From a checkpoint of a small mixture-of-experts model trained on Wikipedia: 64 experts in each of 9 layers, 4 picks a token.
Below are experts of layer 2 (counted from 0) of a mixture-of-experts language model. Rows are named router (the router's row for the expert) and show model dimensions 112-223. Each number is 500 + 40 x the weight over its row's rms, rounded and kept within 0 to 999. Numbers have three digits each.
After each expert's rows: "raises" lists some tokens whose logits its average output raises strongly, later layers aside; "comes after" lists some tokens at least twice as common just before its tokens as in all text. This comes from a sample of Wikipedia text that the model never trained on. Tokens count by the router's weight.

# expert 37
router:522541436496472515534463559468542471466463520469492519479490564471469564489485476457493515525446476519482432464498463546524451478536507546507495527529446545456511476450533486462489456571514522418433513454487471422477531470484581509473516444512515439558448507490564549482515569516524476503409462519522475501560492496555569502479545458490
raises: "-", " and", ".", ","
comes after: " the", " a", " and", " was", " an", " to"

# expert 0
router:480543517533465456503494480479535499465523527517491462492497441503510511539491496472580586484503471530441429476504546581489399427496501507559457499481429461487417456532527522526564485524514494424513501451506442492467401522531556454496498540443461483559493569517455476585501480542557493505508498507471525481508465568511527504524540548545
raises: "00", "7", "9", "6", "0", "8"
comes after: " |", "|", " 1,", " /", "/", " 1:"

# expert 62
router:443498491498439494541456509555500469547497502559455529514475492463463562523557548503516573491511495443572517514529539526446511488453490553505466458518487579523460478486476438523556485422420557500445465526534477447476520422521509593527480546501460537537510520537476455480519511515383448550436539542488474504515434504566548518560467474497
raises: ",", "er", "ing", ".", "ier", "ed"
comes after: " the", " a", " to", " The", " his", " R"

# expert 59
router:471516558483550444527537462554558527501442513549455519537426440472451485585472507464434526542542487532446502525521565491421524494485508576474507477497563483440483513509538437496510540454465464542516498463475539514490492517514542468569529459511523507485493489516466466503493580567470480499462474478489471581496488509488427516525442449592
raises: "=", "General", "Scientific", "Personal", "-", "St"
comes after: "\n", " |", ".", " =", ")", " =="

# expert 18
router:434463511471432479512494463470515475561513512564488468491500472526511565544492515425586560507533516523503473435464496562481486418476491475541518463523487475469445516440511519471546436482491499469490481457529494465510465517529520430494502560506519460501566562535549433529557531561591512497525534499494508495469460527545558513502501478538
raises: "8", "7", "6", "2", "5", "00"
comes after: " |", "|", " /", " No.", "/", "″N"

# expert 9
router:498455461563510460469447468458466461556487560523466552470472556531517496584451510417470472477503471558494544456503568537462451527450506567494550515497492488567533462458490479497502502482457538490426438501510472498551525529494491550527528522425488484559510575472511542435434492480526467563500514512545508483489485475529532538506494465458
raises: " of", " —", " and"
comes after: " the", " a", " The", " his", "'s", " United"

# expert 58
router:542481484554442503508503538506585530454374460519492507507518459470446557496532517518490523514512467500473489459553489559496466410477493513477455554568479497481442523458505457470574514478481469493427527486525491509515448451489547468451470492481503542543485487477615537431465534535499474601456457439496518512555417522546524520494460462490
raises: " of", " |", ",", " and", "s", " in"
comes after: " the", " a", " The", " his", "'s", " L"

# expert 36
router:454484464527442485469485493465541516522504523524500418461481518539480551538482514453551622541558498508509455466457485548426426449481459485555515457494449465493511517431506534514568460492510560506509462485555483439504412520537483461461415555504531501494471516535465522487531555569561520521448488452553512480476472553503559483515509505559
raises: "2", "00", "3", "5", "-", "–1"
comes after: " |", "|", " 1,", " /", "/", ":"

# expert 53
router:507519465465469470544472507449534509545551552507553426495482463446505519528550476432573530542478559457487485505521470499432436450549470533505529468489443471547468469453498520490470501488556521463482480456447487443459437533564553440520489563487581512505431524471490532484517582520524550548560538436563535498455503536496568547516542543580
raises: "–4", "–3", "–5", "–7", "–9", "–19"
comes after: " |", "|", " in", " In", " /", "In"

# expert 46
router:502538511522432455506524544475543478533498506520565508495486449511424493469512517462495527563484496446494496449490505494511450479464468488595501445554455515493421479487464435565544515499494531454537516455472538480542462436484496479534465506521564435439447549523448466497466467507487540550472536543467441473499414562550461454522479539469
raises: "|", "5.", "This", "1.", "6.", "201"
comes after: "\n", " |", ".", " =", " ==", ")"

# expert 13
router:542508526539428500571520494526589436477439462493570563516456452536467491492605514534466583533502442495517503512548560547526451417478467484472462521505426500506479478539481486549475563487471450460491529526475471468489484511445556500437541484489547450485510532505493455501519506519485458488494422480499481546481404616473568471490544488484
raises: "'s", "'", "M", " and"
comes after: " of", " in", " to", " by", " at", " on"

# expert 27
router:499534492527466472464481507520520489519508490496473517508490544442590502524547507444455534505469445501492497481535453453505451521439515491513550506483410474483510526482536517487508445506434473490527541515465498546477476531479518450449525522529482514464599519460555517498457547546559422523466450577499489521566516516543554515548474490547
raises: "ion.", "ation.", "in.", "\n\n ", "ings.", "ations."
comes after: " ", "\n", " 0", " 1", " 2", " 3"

# expert 8
router:529527488562510448456502542463522459567472528467474541474503515510507517520464505493504497510508477526430499518542589577459409463481512524547508566497495532500401546495497534494502446499514490480441490484536498429555525443457549524461503547429511441530506561522547512496490584471460492575506472504495501534529470532570609434500539468495
raises: " |", ";", " in", " to", " on"
comes after: " the", " a", " The", " his", "The", "'s"

# expert 43
router:527530539546440480523528470542541431454474511553571571480511501528522488511489504459560552516437511499531494489457530604573500530461510531568447459526426516498428459518455463557512522532444543479478497472500442491493427511469519480504555510533512452452495483551444466509454431487574517548551494524446442535535473575489462460563456491532
raises: " However,", " This", " Although", " They", " There", " Despite"
comes after: "\n", ".", "==", " ==", "===", " ==="